config.toml
n_experts = 192
router_score = "softmax"
init_std_router = 0.0101
norm_eps = 1e-06
tie_embeddings = "early"
lr = 0.00673
beta1 = 0.95
beta2 = 0.99
dataset = "wikipedia_en"
Below are experts of layer 2 (counted from 0) of a mixture-of-experts language model. Rows are named router (the router's row for the expert), down (a neuron's output weights, with its number) and show model dimensions 0-95. Each number is 128 + 24 x the weight over its row's rms, rounded and kept within 0 to 255. Numbers have three digits each.
After each expert's rows: "comes before" lists some tokens at least twice as common just after its tokens as in all text. This comes from a sample of Wikipedia text that the model never trained on. Tokens count by the router's weight.

# expert 187
router:169125106121101147137134107142116087114112138122112091106109152129126124128161129147136158152144138129154159167134126152167097113137049141142090133084089117177111141166155124131128157151135059101161146129127123131121117092161120139125150152133094102090117143150107141127097142120147139153
down0:149117112145141179148132111120100163134123117107162130114155144158154154098122141161146104127100150073157147125134103111114141147133063134105128129117094093121113132094123126101158122111167154126142133198131125151095097141113158102139116135143102123156132097136137159164087123130164117084
down1:127120125135108129136140137142109108129141129119153166118146123142144133117108173117146166154122120130122202087114086113128144171146105139108139119074121098087137110150150142107120112091107105111154116132193100144124097106146144157131139123133127137157100120123192141094159123156182103124
down2:140134148093121120154128189149130130091119154129183141111138147125131102148109117114142120150155140114138105150148128130139072138140099111128154141092141178115093133162142164135172116082098133160108133096158142143164136098103155148126124111119169162076153161153144126153123161119127124152
down3:100133169098098131105111109178155139103128092116126123121140117114089111132149109130126160131132119122110110130169145132165092108108136130124121099144141145102117101143134081117072131110135130166128121083137137136142089160113109114131098167108109120165074131132150183115131098165116186143
down4:107172111145065142132103103098162179102118158129130127112124123161147105103097127118143094144134122107120128148146140148107142129161139152075117135080093098072108137102098118096161163131133159138088116133134126127150136112129147123130104102132149146107124124133147102089106073114164145120
down5:081135138122164120110092161107112095148112126129116100088133104129096096130160128144141097116108115111116120136132098150168109166152099166161128134121160077155140154155109163128097121133097152106072159143161115152134195129122116117154136107132134102171139112132138104134124153137101143100
down6:141140130177124132152131087139121118119149119119140168181113154089113133107115111096125177091135167145136154133119138122130125151134138124147110140111104118095144094108169119168132152135155046153115154152129139179138096121145148113086150126152141150119116135178122129107103145129108143086
comes before: ",", "s", " (", "a", "un", "ed"

# expert 40
router:124160166100178157117143139162146120105098134145144154149131112176125143142088162128108148157133161083119096139113122118094169106123086149124128099109122169094082141132136110149115148136147149100110131145146132135133142097156106098154156132133107096100122168121097104138134079126119097092
down7:117111151157132155124112088116155152103138136123115094108132141110114130087139149124158161143099123136135112113156134162153156107125143129146100164099141155109142096126133100120109090115082145121147105129165141131123180063128104127108109175103170059127105142131164147106100119103111113117
down8:126129144150158133121088183106138117150117134133143128124144132148203112107154085152128136089136138111119120095139131161119102134146149105125147140128155101150191108158147141099146138138101165116120131130129149130155147136128180131137064081107155100165137122109138088124137168132153136137
down9:135124122151139167113144142120099103138141144121119121134102146142120111091123166063107134125154141111136154126096135105111200121139105193094120147129138109147097151118141128146101158105118168088126123076110122132143138124101123187177134143112147134138102122154097132166141109170127116128
down10:097159097104149108128103121112134143107130160119181148144100110134131101167155089156159114117100144130113116149153119175139145085094156147095122143169126099128128140150135135143150134156138150095112107075107130132133183145145138109144154085181092082137139128107120122103132110109156131135
down11:109126119093156119119086137124141130129154095118153169160116095110115115115105136117136128119134164118099114105140152138112170157143100164133085142149128111120157129174149155105102115120167098088108156149123111085110081141116151131092185128107152169157144118163153126126139112135148169095
down12:148146121121101118131137124096078162139128114093112130104153167154145118150176104121144130104134112096099113087095124111138086088084119186136194132117120134157125125122105112119114168118138107153123120162123149137137132142148122127132093106127189145139118080124132108092140121103108164114
down13:115091111118137098149147178108111174093123066118115140140116086151139094113136148148167154055142139137105126152146121141142099158115184154127146141145150136124140127144112092116136136165119150170161144166115128139137147137098100131127131149128115154146109132094139099130099098154117093129
comes before: " |", ".", "0", " March", " May", "1"

# expert 104
router:144117167135154093124124107111140151115110129141110119087115140124091100141152122133142156134139154143123132173124138110118113172088136181163159121158146105153144109165132115070142159141111146086099146120153140120116121105155092113135141143119075085117152125172156127163148164110115167105
down0:152140118138117125114127130138098125131166189171099154138095100151132103124152151135130158127081103096125083083137112129130160157099138089132140161114120142145161160166107161148112110070127148132176096110108118086093143123116133115143123153125135111126147158114089136122098104112143104151
down1:156133160128172118123123114156123149127090106119131174162175136152132161153141166101129145123115120125182096127117105102152135162143136185125147122105091138148129115136091104139095130128139140120143153142101121129108124081150148169144152121102147083139131159099144071087117159131137100140
down2:152162154102099109121123143140147121110160121159164091119144112145113149117129117116108130140103166132091121096129113092109137127088125138151134147141147114081134113176101140143132130145142163144118126119113164096101151105200150112145115096130151174081112126123100174146117084104162154110
down3:109163101123174073114118141120135083157123136137174148101118078111106124126153118152112154145157166119140158104109171131126148118058124134155155098137141148121096129178132159109164128120135154105099131124139140162145121134130120160125145111152117107169147145136159068123132143126139124123
down4:151143123125131121091152113144109174114152168161126157161162161110111086109134110151116126171134108079161127085160129137129116136129083132138137121130149147110123159163142119149133103171116145166173161143094138155115127144175129100139143168149097140098137103101142153134158103110107141153
down5:165072095156134097093129125117136173106162152161145154115153136137171153163139163120103120095111128102159097152139139139092121125137131127111089161125111128142134144121137146110156142160125127129108109115096126147108156122173153170142148132126121114142108181124145097177140152131074114100
down6:147137148110161139137097179093153131124118162128052138093110148130141085123137131135109154085142134112069103188142119142104118130126101128127105146107138130144138098149117124121107151168092117106159114129121141139106143133087137118100080109133161109119140146141094066117117143129145131129
comes before: " of", ",", "s", ".", " in", "'"

# expert 92
router:133121132111159125151126110093139101105117139092102112134097093134090110123167157157191151141142139137085113158130117132116118159108106168150143096129116140109135107150132154111140139150100136137106139071105128152148159114147102121114173136148084096118121160198128117158162149122140155115
down0:102114158125166130134147140118165087102112098091118122139147114096149158132125140092144107172099124115148107073147093141113133147145108163124124153083137094101105154104127182131118153134110152103132137101131159088147116149173133131124102105158156125113082139114093130124152102106115145173
down1:110142190091153086112143127113123079107089155110095149141134096163170097125137124126130145142099125102101137128145139133181131130115150099149114133101093148160126075096119154109147112137105176112147132136162142114111128122104140123165089118139139140153107120153141128086122110142103154171
down2:071146146077124124086127125136108159135118162107125127111153153145149150134112149125125099125120089095114126149125147115124133095155158141134135127127113091112111192129185114127159151102095150100127131178129132093092123119101117138142190107097128122135090139118155101137152151104123110167
down3:125148151122107104124093200125126119116095137099106127132125136145157138150123103133135134136121064090110129157119113108119155155080113157158147147144124124158146112133101102153143124138108083102128127109127066137134153123140121109129127137105124107069113154133138070073117141084131111111
down4:089106112135105168090118107132127112109105123142117111115168108146137145143141179118095111106132108114143116147141081155116133125145106142085144127118118132134154116109155141163121125091120106156123139164139165100143048107130113134098134148170119152137150118180101123124093116165153083159
down5:136110163123163098103129129108109140128164082157130132129124114094139128114175143139081117135191136153097114112136107164105157112126114136108145073153146091141118140139147125161155130150160160116136102158147160128093101151124102133142126118101125116165114118118194108173105117116103153128
down6:113115138085097130145186141116156164134132175111133095169147166144108113113157086107138150135105104147087091111157096132114145134117106132113138118115095130151131140152126127117123077084178126111124147138149162158087124142146118118108093126167137123121130134144113118120143124055110119105
comes before: " of", " States", ",", ".", " (", " Kingdom"

# expert 35
router:118115139110148131130136113112164104114132140105111159136116127139122136121159146103170143159144115113114151153082116149105097139112130166118134110146172135110185105168122146102092120172084132075160137109087147142129116120099090105138165132140119107095158148177110164094146143097102130128
down0:149146161122145148111145142115110113149139197117128104176123130093150129135080142105147152118085131157135114109151111124123152088093121117140153137120105141157116113133126110164158126096114164125183138124117090163093123120135138114170124118149158122133094138128151174117120061145137089118
down1:098133140078103114104144156100120143139122139107144123127176140113143152166114124122134148129111109083095119121099172142120125118138140105080078144155114120134140133133142139134118147153138145122136137107156168146106094102159158147222128086120127143141148146141178144109138157157111113150
down2:134116114082097083163108135113172120130150126115124085111071100107111154149159119145118125150138126156139133141129127142155106106120093150140141134134185161136107116133109111083126111131138135145093181127149101162150134150107093071125139115134116091106136147118105161097108094122097148158
down3:113157150087095141097123082108122088092097115131151116094142179093119094100125151114115118156109146125134131125097136133105117118128114136146137185131148097102098159160181139138147142128124121142152146138161128132107077122124114148119096118124133124130161149165153148089086093107177124119
down4:086107144146118105086106142110110110122118138107111143132128117161075153078087120135137136109108130121116138141125089117152094108107137145156089104142143124116131124154148114102100136096111155075192114081154130123166152096157126118135131172126134140148078089143130152152110148111098128124
down5:121150144121150149133123086123147145109115157152122130115133153186130128098153131121145140114122126133129109113141094152174104087159155130113159136067139123141133129201111147099138177139144174145165127124141149118120124108080113111144152102127098143074157114121171145140118134150134099157
down6:133159130156174087135111147119098127088127132155094089113135144115138130139135138120168141146149114145144106159080120130105106138156128143164093137145127130159128113119190122153132112087072159136163116140121078134113089188163124153093137153135125115118135148154141127147152095149108124137
comes before: " |", " of", ":", ",", ".", " ("

# expert 156
router:096165132106147120110101127144139140102137116125144145183150087112085136110148137123099167082090112098149131116131180156148165121112170161114134078122126138147114154141128151121129109152167143160100141109092076128116139166144141131151149143125117083171159124128140138147134128124102139161
down0:092078125148159157114106117139134157105120134161132159109125147091107118137130126115121187100150148086075112120156168122140131103137129140140121087131149129145128136125091096129096143160136142127117169131090133135120085097079179158145120149138118145151150129130121127082143176142155126101
down1:116153111091106158107100091134123120148174157126105097129137102132133134098137156130140131156089163180158124104137131133131104155132185123129148154139180122094080184161112098097142094150137159134126132094132126128143138154169100145123123144174102120115135113144144113107142157136112155143
down2:167112133160099178131124150141130117121116132130126097118075141117121124106141146135084105179093147125128099137163127114141147154130160112169166147107155166108102168120108093114149131139122097172101128104138160136161130163168132157116116124113128129101171117138160113142080090120121098149
down3:131133070127126114133114134142124105109124081134127120169140152096141171110077114138148104127158118136158122158118174127150141126096141166130161089159160163119119123160124126125097138110140148087158135143140103147166133147084131128148113072174121107149118126103155128155157080130104111134
down4:130112113112106123134172093137076103121112128137119102100112166126150128108137111110108171149131168112083157127161156113095119127134195150118086149149118107149129139157107129125144114146083144168167120150132128138086124123125122099140160120096129110124154107150145179148123149107121076156
down5:128165159107105113131130143136091125140083114091072153169162127111129108096113124123125091125128145123092117118147144092147113117142128137142142110182114142142131143140126130120128090111136130173087079119171096176160078098083122148162126092157139100111144129114123121151109104140134128143
down6:153089128101149099116119080129129134144134149167163122080132153170115130156130143142161153151108128132128087132131115137117148174139132128111116153113162169141157139074177147140147098085102124081118085129123065105143120130162151112110157137121110138136145145105122163147111109132100128132
comes before: " the", " a", " his", " Representatives", " birth", " Historic"

# expert 112
router:108166156148109087116123156162162120075121131086132143130126078108140111155101108169172125107144182162097161117103143169143140099097130127135136100098137159125128115143133139128136136152153130117143080107151119133150130129105126101088146144163166102138099155105125128123132097139121091160
down0:121148154174134101113130124113171102123141113120113158092139108131109104129175151126094138181157126158109124109081132134078160136137179098119106140137128138179107104140130163151133142138108148113115097107157158111145152120162112109125168150161116160129084092085121138123102126125113108147
down1:130134109106094154158125090121136123113136076100124108201133146124159148114103167098159081130148124149133121166147133119131123113080155166102132142119124121107123120128120117120112160135124081107140153127118129102165096144129091125174097118084114110163141135146136071122104132143122157099
down2:154124123126134124134104129159153145121116134120088121081149091104168092151107127124117113123138100199129157097134113181118122126168144099109107052099152167144144152119143143096100091140166157134146147108141134097129129100115134145110152127128119103120138120153116158141096141133112170117
down3:127187082106092129119131169137106104119147171086093166158144120135157093161142112129125173113136136131109135133103153113164138117148084125137136178104131111157099156126096129115132107112141118120095110124099087134123091147156129112113135106112095110101131156119121155152093092127159131164
down4:134135114113120101156123146179124112151146148169126069165126099146121112127157154149132153122161130127128115128174056130118153136163153134122161126118183145116114150089097134163123170115134155162118123136144134139136104101159130096088119123095129145100135109126133152077123166147114144110
down5:151087133122151138158128129120073154141114161147123113136144161129170149131169166111166168143162166125109157146102092110100101154103141158130149156133120130110110089142133082126154125111121092099148178148118151144130146137135128157140107134130118098091110100101133149106113173125171103144
down6:098136105122136100136164138071112106134128137157159119167111168119157164144060116129159179121118091116098137136136135138106111147093090116115173099148160132122154162077146152135116112129160121087093126119106119147126147148101095128152143129135131109119114140133125171128102104147100106136
comes before: " ", " A", " L", " —", " W", " K"

# expert 74
router:100140135111094115126116164157135141104110154090123143127144090157137100147135104170148151093126219167112140154110130110153156128138128134147118093087146150129126130105140117144099130146122102117118101141108133110085101136128147141138163128123155098093091160126104134122086097143111088164
down0:065091175148129144137114149148114145141108087120120143135159129084105169167132092129117160112158098129094135113103145118139134117113068125147144150146099092108128125134156138138152117126166157127083111160107131110164172107121154119129150165136120119159147087149117156109144155123149112134
down1:181110130136114118136118137116088120138105125133152169134134091167144107163134143092116129098170144109079097171093159090124098130107124113110150129118111133148125154113127084154113158104125109148161168104118145152133103138126144161144150083106148097113116106097132115143131172143125070136
down2:128146139168124104095137133151139125149120137132133130137095106163158108122136146077099167121128129152143057178163151099158133144163090125161123146089108123139085135126119109132112135126084144114144146133129127116066140142140158176159141105085111111101132101099144137114107091128118127113
down3:149127158165130167143146164125153107098152162109127134093153168165103091110124132122105116120141119150082124097103149095130134143129063116117119161120097117182099104131128103175128109094113098140148112150126108105130155094131148166164150109110101140087140145104120136150157124145133155135
down4:123123089144094152117102125138115125114144117134121098169138061103185106139117126155112127129135153110144125160125120137131146110122171147172103095110157115108124147096110162091116121146145189136094160143126125137095133151113173127126139124132167105129112140173179134131087154112130137165
down5:162097160180105127131149122131151136148122115148164139129126133107127138180122126084130058161103128134121156131123149143120070133124099129110146155132122133131132169115126155131105144129155138108144106123149157110124113175105105109105171102103122147068164122161140085107111157118099147104
down6:088085121128216147141142149094122127113141118148107175112168125136128127145137115135133097138116149136121132128193086139098135135115155168105134129144125141084113099166123137133135123125105113119117118093157118083081147132178129130148135153152126146105120080122105107100155122117139121151
comes before: " ", "\n", " —", " +", " −", " Yes"

# expert 128
router:095140110109082165122161166135146106114179159121147124096123119135124130089107167139167159130139119147119118102082078132153084097125142119122072136125152145155158100150117128153109114141132141152156117138091147127165094134101105140122148127109137095130106109131124143097145078104087141125
down0:142135133140133121163135106135187130132126102128148140103155109108135155157117166125160112114104131113165130120145111156143116129161137127153119170137159142143168140139151093151139108113166104105143087173154169117110135112153149177092175138135113147132160160106203120119154122130112099134
down1:116098098128139101136172114122131159130114123159147115139147090145156117088120127126149167140130177108105183120113126129158115129112101099109123100114112192132128096140149146112143113155141112081143075164113129124162113157109144154119141122104140140108110120175147160089142148186113130120
down2:098096126146156117148156083125147130145112166128134163119139088101122125157120122149134145117125140082133134139154122113115126175134152128132094131139064113162147120092122150126117168123166099091108098146133134154090098135077173163129123129166077119121139079160129105112138138124146141147
down3:136121097117161136184152142082115143158138110132154152134147165154128137107165154144115144110142111157091133116138155081165139157153177157088084133128106139156132108150127102129132110108181126162138133151111153145137093145133104162129111099110105150127136083099126121153110107091135131158
down4:119130120066107124108116168132148132124168133109119148110157089119147089152111135159136123116125112158134073105145131147161117112152152170109091086117122148103126161072110094108147136107137161152139181108158134117107140129134145159140113149081161106108153116130131174121127103145144113134
down5:124132122123129146145118151134112124146075155157082129156115134092132128138148116109129123161121105107100109144148115181147132099131078126127169132139084118155163157119100135141168112090099108108111104117098095158180136133117100149182154118143157122092090100134136115103151154111108156148
down6:145165123092131111112130152168140100151092158125100135137135101121080122152100137085136146095088137102138104156134146119121153120103124120104187151129119154118109141120151102146140126153129179101088153119126114136131133084143170094172108165140144121168110144157107128189151131139142132122
comes before: " ", " /", " (", "1", "2", "N"

# expert 81
router:114110171114125126101108170153131128140107159131114189162117139105165097139100134099168138082161141111060092135129115143126163113128121162129162142117127163110104122098161112131131131091125161107086153129116113134165134096136117124147146143124126097105159150123104127124125155111097167098
down0:062104126110144126120111153125155145098119146091110106106092103159161117098149162154139156124119126103102116171160145122142140185119120179138123161122088139103145152081130084132118121142095119150123128105126106154116107127167167113122077134103146115110126142122161107123128155159112132104
down1:105115154101112121161149129125081120121137142095090178159190134095119134155145102092131148132105108101141139102139134139110112088148096163139125148139128095140127132097111143077113151139135125123126143147083134084112153154117109179098183122088140129126141114138144128152157120132090151107
down2:120141110147144101130174159134140119148168122173133121142141132162095115153152149165094144147183129150088126160155114123129142091116143117144104082120100066135135120133100119140111103145145125145150097098124130113105120099103093143092125164113104175159087129116140157120131096109121109095
down3:106152157129106134120124158129129115117147168080136173075126136067166107149173105139096126085139119152111103142115119118141150146129157146114109109125101140096133107112096084105141142116087105121085127103132147151124171109138153103149149101125152164116141131144131163133155093166146121149
down4:125102138156087119089126162116147117131149137166121130097076111137098128092141075147135155155107145116136135155146159134118146125127176173118142103102118126098136145114123116114099145115153093084107083155127097144181105148115136106125108143129161165110143152116136131162149171160112099151
down5:130156125168095130143138162121125116109160130162124100164154109169117079122121118112089103120135139084158132130112128124145127181121155077144104109135101114150151119148125122137129114124118109044132129111130104136204119145111111128097101138158173129122116126131123117129139152115124103083
down6:103135155139183147122117112122121144134117125145148085158188119150158130147130157139144143133119118139106093124140105142154074168132126155122155150164053127128134106130108119122138120103148148129140129131156160112107069147139160150111174146106123150167110169133112131154136121092159139152
comes before: "0", "9", "1", "2", "8", "3"

# expert 162
router:142100113100122122112160173138165139128097126153129113100106125117151119115138144121134100120125217138109143116133106140140144118129127124090094129068157147110096092123151157144100140085151144125147111117093169141155129158119120164142147089076156117160138107110110151113155124126119111098
down0:123182116132129125164066128137100082115112111151116139156121175136128123112096081122125147138129087129115110142121149152136128131128122111144150145150107119167157195130113159112137135150136128107067133120102054129144139120131104079089111131146126128148083118110135128144138128131126097109
down1:139140103127098134129115146130133119141140092158111208138165123126133164114131112124167147119103140164136124132110148156093155091117088144113156097130145165140123090162107135118126139155131151128096129145076150089169113096112102159119125105138147142192130139109106143130074134125145127111
down2:139098115092113094138148101098137103156161145103120168160141175111123104137152116146143140108105097123126146150092132099103134103132134140111067127125145114111134118141133173129111094099125130126143122150097163093101102143155120127116094134134091181177138094155150085101126168116139155121
down3:109133139105155152106104153101135147188127110186119139147126166118104080149148162146136128110137106136133162106086131154108089129139122127123173141142096107155169104152132125129115104150105134132122119125126082159148152084119139095144118128179129127108125170101163159123116163118087136144
down4:147131095091156146081119121130102170148178123153122160119156141126112098126114114104134143141073131132068133138067110099144143131124146163100168149154166139125138180100143168144114141097154143145120153156114125132133149143150129160142120124115108066156135113120134116139150155119115121140
down5:136145145117119150153075123134114081155126163087120140149112110141156139126133149141133123099137169118102168152108169086140114156121134080138140136115124139120116131118109130079145138111129080101116160122155135134166138089136119132162197155142110108104110135172130086129141122095093113158
down6:131074101115119109100147137117132139170138141136145154093153163102104077104135116158133125174115125128102110109100127096112137108160143142167113146138057104152088124163107112194139118125122129101115108145130156072098127113155155149116114122101099109116118134129118144128091127115147126124
comes before: "2", "1", "3", " J", "5", "4"

# expert 87
router:143143158152136124135137089127060107155128136149174083167117128155138142141164092132100150114117117135129185110075110152129091115145169157111130136130097096170136135139146140159140109144137109140164138125135135074095141126108124131140095132168153098093104132098144155115110121121150120129
down0:105116126130078164106112117141135182134127116141101124055130173174114133133095157133121151121102152096172147136169151186131109132132077120131124117116107133113161154122128126077112137125148136115135156136142109146148165151161151115177130144109137098135117109145095134151125141128148155117
down1:149124132105162129076113107101117109093107138130121152087116136149125100123147119141127140094129153091095141165117086110146080124139113170136130130101129084091131111096160128140149163158159104104104103110116111122147161112135079116095135135124117145136148097091090147088101106118100171114
down2:164098164115112122111129139138102158127119157152110124152177098089132129143142143139128146201105127136137125107097109152154136114140119078124159110141141117154109164119149154090148127121068172129151131171112100165116119121127158122142100125108154114100119127104134112171121143164149167101
down3:111099118138109132150089181159146116149122143100170110136153112144115128091147159155137090109161086117110133116136132140166118111144120161089120116120168155131144137124129130122147181144147102132108128078153103142120154115133135089155144144117153148140085057097147135151140146152116167139
down4:156175129145128141141142126106121137157147093133132106151140111174143153114165126119083119098125147145090103107105148095106147157132159191138178126120116124150105102192134140192126117119134146127146118103150106135128147108100134166147114144126114137121160140118131112163126133086133075109
down5:113123137130143125118126129130098128130158130142122114113110153073133137085122125131103097103116126161184120147118122127155098123141078105098093121140107117162105130116168087134165118097124150136124143126136094107092101117104140121109079174124122122162156141068168165123152080095142132147
down6:127130075118137157117160114127125163113164154146223134135122117107074125145147129164116123111144142121093134110132092145093138152119134147163131153111145092091123107099142103143151106141109130092112168121109169148138104143128143113142100138128107116158153155110147139138116120097168089124
comes before: "s", "t", "ing", "en", "tch", "ed"

# expert 38
router:164145161122117125190185130159147185134125123117133158138120103146139084128114148141156133118146151095146151154150122138141132132076120109135094178132110136154170153102133125106105128122112130133077130110137113143127164111124091107155106110117094109130132168101111068124134155133158136113
down1:116087122136099100144104105180157130122143106107100145135142116111103108127122122148156132144143134141095123150118162127134104105078106091095153092116112080097118121127149136133134158150116127187140148167114166148167134126141081131126110156147164130176112133104122134172104150109108120081
down2:096150141146125125157086166132123099083122149076116156178101126138162093144144155111129105141118131114142102138150114146140141118127136146188161127130133147119124136170122134141083127135134086109114122154113119104173087114131153135108155153180146154150088151133107167126142095150093118106
down3:125116131167093099112151142152121123157098115134112125152147106126091126137125157120140121116133135141120173158127119116141102121106093165127115130115132089157099160115130155117131142125122093124147131182143177140112101121178141130108166129119115063135135190190117121149115162092167133107
down4:111094137128125139097118128129090128126137127127155133120074121087106087120132139104161143140113123109100165116126094125146123106111138095128122127091111129135157120082102118173089128137181094118132127122077108138109167077136116109161097085128131151109137110135096123104121106188174115120
down5:120100123165140104129163150122144115120114116118137134152119172162123072116106073138126144130123111155127106118142136145156115100134132168129113107133131121136148128144145065119134126126123120107164105096157174098127103100106083173163122137143139146112093123094149114108177104131068154162
down6:136151147109084136146145162102122151153144123123126094132124095120143152156135142151138092140111090083136078139105077150151144166122108128153128153137122108097150114150098115135087081105148133163153114139103180135120143139181133139117150181141121077150144141121109153138160143105116129138
down7:134130115171112124117119147152123134144151167141130113128178132130154121140100143148072113172118130096137111133096133090160141133154127125186115110111115111161151169155126063120144149157108114145126100136140145090150138119153088174088151133181100117132157114138147139135132156119143140159
comes before: "–", " |", ")", ",", "6", "4"

# expert 176
router:137145128143123146155116097131139100088112170174106118133105162127152117128164131144127128153159112117124172160127116159145120125085148140115111130128147120176099157140135113110128129147078033101155130123151107111154110136148138127142122163123068123105142132123129094162108160119151135153
down0:171159134111085141180132134105116079129142144114127123121111122155110171155128117126077137104148157171144145112100084122116135127167139148122131160149099144137115127148127161128146122088133131144137130175175141074132106147094114132159157104133160119195134133122143117141124146125157097114
down1:137109111093174146128157102134144135124161120057138127151136095124147124167129103118110203127131116117122117090133133128143121090161126157127108122160144158139130103120151162141089151145121112077140131077108147118156126102136135109160104145112149114127179141141119097168146142170115136120
down2:157063128148093103132103111128109157147154159120139132160111121116104121097145131123166127121120101103090140160108111164129112072110111099134103162133107100080106146141172120105092184128155106092130138150115102113118103072154148154117125117152114143147141124141105146161127125143141130103
down3:137144144130143195160125125153132170135130145140156103082127176101159147129104143130119150153125116142122134120137111148116120132106128110136080133146078116177137138142112101092121153127117179112175130156119131122097129086108133113129149177168094116128192118133119105145104146106146146141
down4:150098113131165079095113127157108073163112146159136157107111121105130169173101113157140139132139109138119153101108109141085123146158116129116137095138109161138140115113147081126124113130116158091108074123162132120136093160139124110122142132086117121069161117125104141115160146165123099147
down5:095169132142127123087129111138121143126151119152118144119170215144118133104096101157142091122136107156150107093130085114134161153110129116103139130131138119125133153127141145122139125116105139147131081133151152112103107123170132120154137178178154166105113113117142155151104093169166154118
down6:112122088102128161157111095118143132146120170128109129147149120179188145086140138112095101155097168127149149067109140130099128111124179129142112109134116096132192138158139099123096170123166110142140146123113148105094114103111126147137123140149143135135141133145162103134108110106149104116
comes before: ",", " (", "'", " and", "ia", " was"

# expert 188
router:124112090110074142130173160163096103115135141100115118108125096115155118099150118107137118113127155178067107128124103158142112142105132163131139134126103122103099098085157145133139157119116130149118084132098147149178088142093111134130161138095142098138100088107103148117137110140130138092
down0:092120141127128146138092144157134103099128145121184105123120170121053097115091127124112120096123123100113136128146105133109098100120143150146128112131102129128154116109168119121117120151123173115115137140174177111113128200128127191112134154125182107135147134137121146102156125145149124117
down1:129095151137113123111107144114103084146142147125125149145140139105135155143156167099109114122141100116120112101131177124086103146123144132108155167125191132171144157113127152141147133136128099123155170138119140108112058148126118143157141105105131105085109114189105109122160175127097118130
down2:129116138111128173191065095160099101135130112100082116148148153110145079070147153161116134154124150129104138155140169125096129137113101150128153109148137117108072121101132106115142132134143121134077150127114116156147104120143107126116101135162155126131149144164129133140096165126130127109
down3:092174158118147096087136126144119124133064119117137144137116149091090131186144149147123141115142101132100148146129119107159170131144087126116137159115133167186140114134115154147114123142119115117134131145134091133126184134082130128102120115159125123133124150087118126087105062125129138111
down4:094123121120158107122138117165100090117163123105116100117115128147098091084146150200140125139157141098144101141139107118135134151136140162146109109146091140097115136146108092109096135118130118096083141136134183119114122149166118185123116160120108126161154146100136161116180129114146132103
down5:148166182148144080135147119107136155141118134135142186135068101164127140117112138112119157113158122108175096124102122109131120110112163164086128136105160123150138161126122116146116131118126136100153122092159099155128116096119128134160141097141095133171106094092126100116091120142082118137
down6:098124130096123123116131104140161147147139158098159127122097093106094150121158138170090163137162064151171179137108116147124127117089128113083155154099127140111098126136132147153134090135120153155148114129121102130133096124110139155142107129172104124166138126108139170138111167108136171140
comes before: "1", "2", "born", "S", "R", "A"

# expert 169
router:100131114141121164128171131128086135168135146092144144128106130125120138106145133151180143153117128144185145098166111130101085116166135103136091113131164111171185140107105171114127150150133140130143143139124133113119118120123088155140128149135135120083148182133159106107166124103087147118
down0:135173104147116169157155115124098122075126102105089148122113101119168137090102164099176136129146081145128119144109129138131111099166145133111118110140145102113151095123120156130124142158109121127123122117145136066116121135159156102087119110104157131145106113164155133121082148172159131156
down1:115148165110105107140154141154149115093115129154084127156160141175148144141075133130122132121125134147128097090149136074132174128107168130134122103097117129108110110107126133156138124119129124086172061095151143079127140128118191150137149164147112127114118166113137130119137141107131099137
down2:121132112134138096098109141152135112152148075088117161082152172135149134126127172159142118092136132146112128094097096107123159107136136158101181178159143148105122136114125138144123118134131160135153083114108112125105127081149159131134130097146165127180134125112102121159148158098122128094
down3:110100063153131089096167106160096103131146156136130119126108118101149145132122111150132107093124124132106115071159080085111160168131135140102105139126163134148103113151123157134153188113151119119153109140101105129140153113097137157122130115094079108140114132107126112082142143126104131110
down4:127162097133146121138114076131126130139087115111127127073132109071141116088089144120131130140100152168149115148126127114127126120101106116142132125124150138144100136142154135121105132173174119102126107154113170140143140145081129163148127145139076096179125088116106116128067162137119117097
down5:134135181115126103117131122132138087143084130080106090106087110122134092160162115144113126129132159144098116111140115190112112174134111147111117139143124113132135134120157100133117102127114112136171093068138112163155151132138163102125113128073116156136149145132144141154127145145170136078
down6:135128117093119096123149154131120134145117101130130117105140154137137137143107115087148108079120140184126076095113126118126112133139157098171110086180122132125121120132113117086122087161098105115133118092120078101084122121148138114150151148125145082140137165139156179171123123129127097103
comes before: ":", " of", "==", " zone", "ed", " information"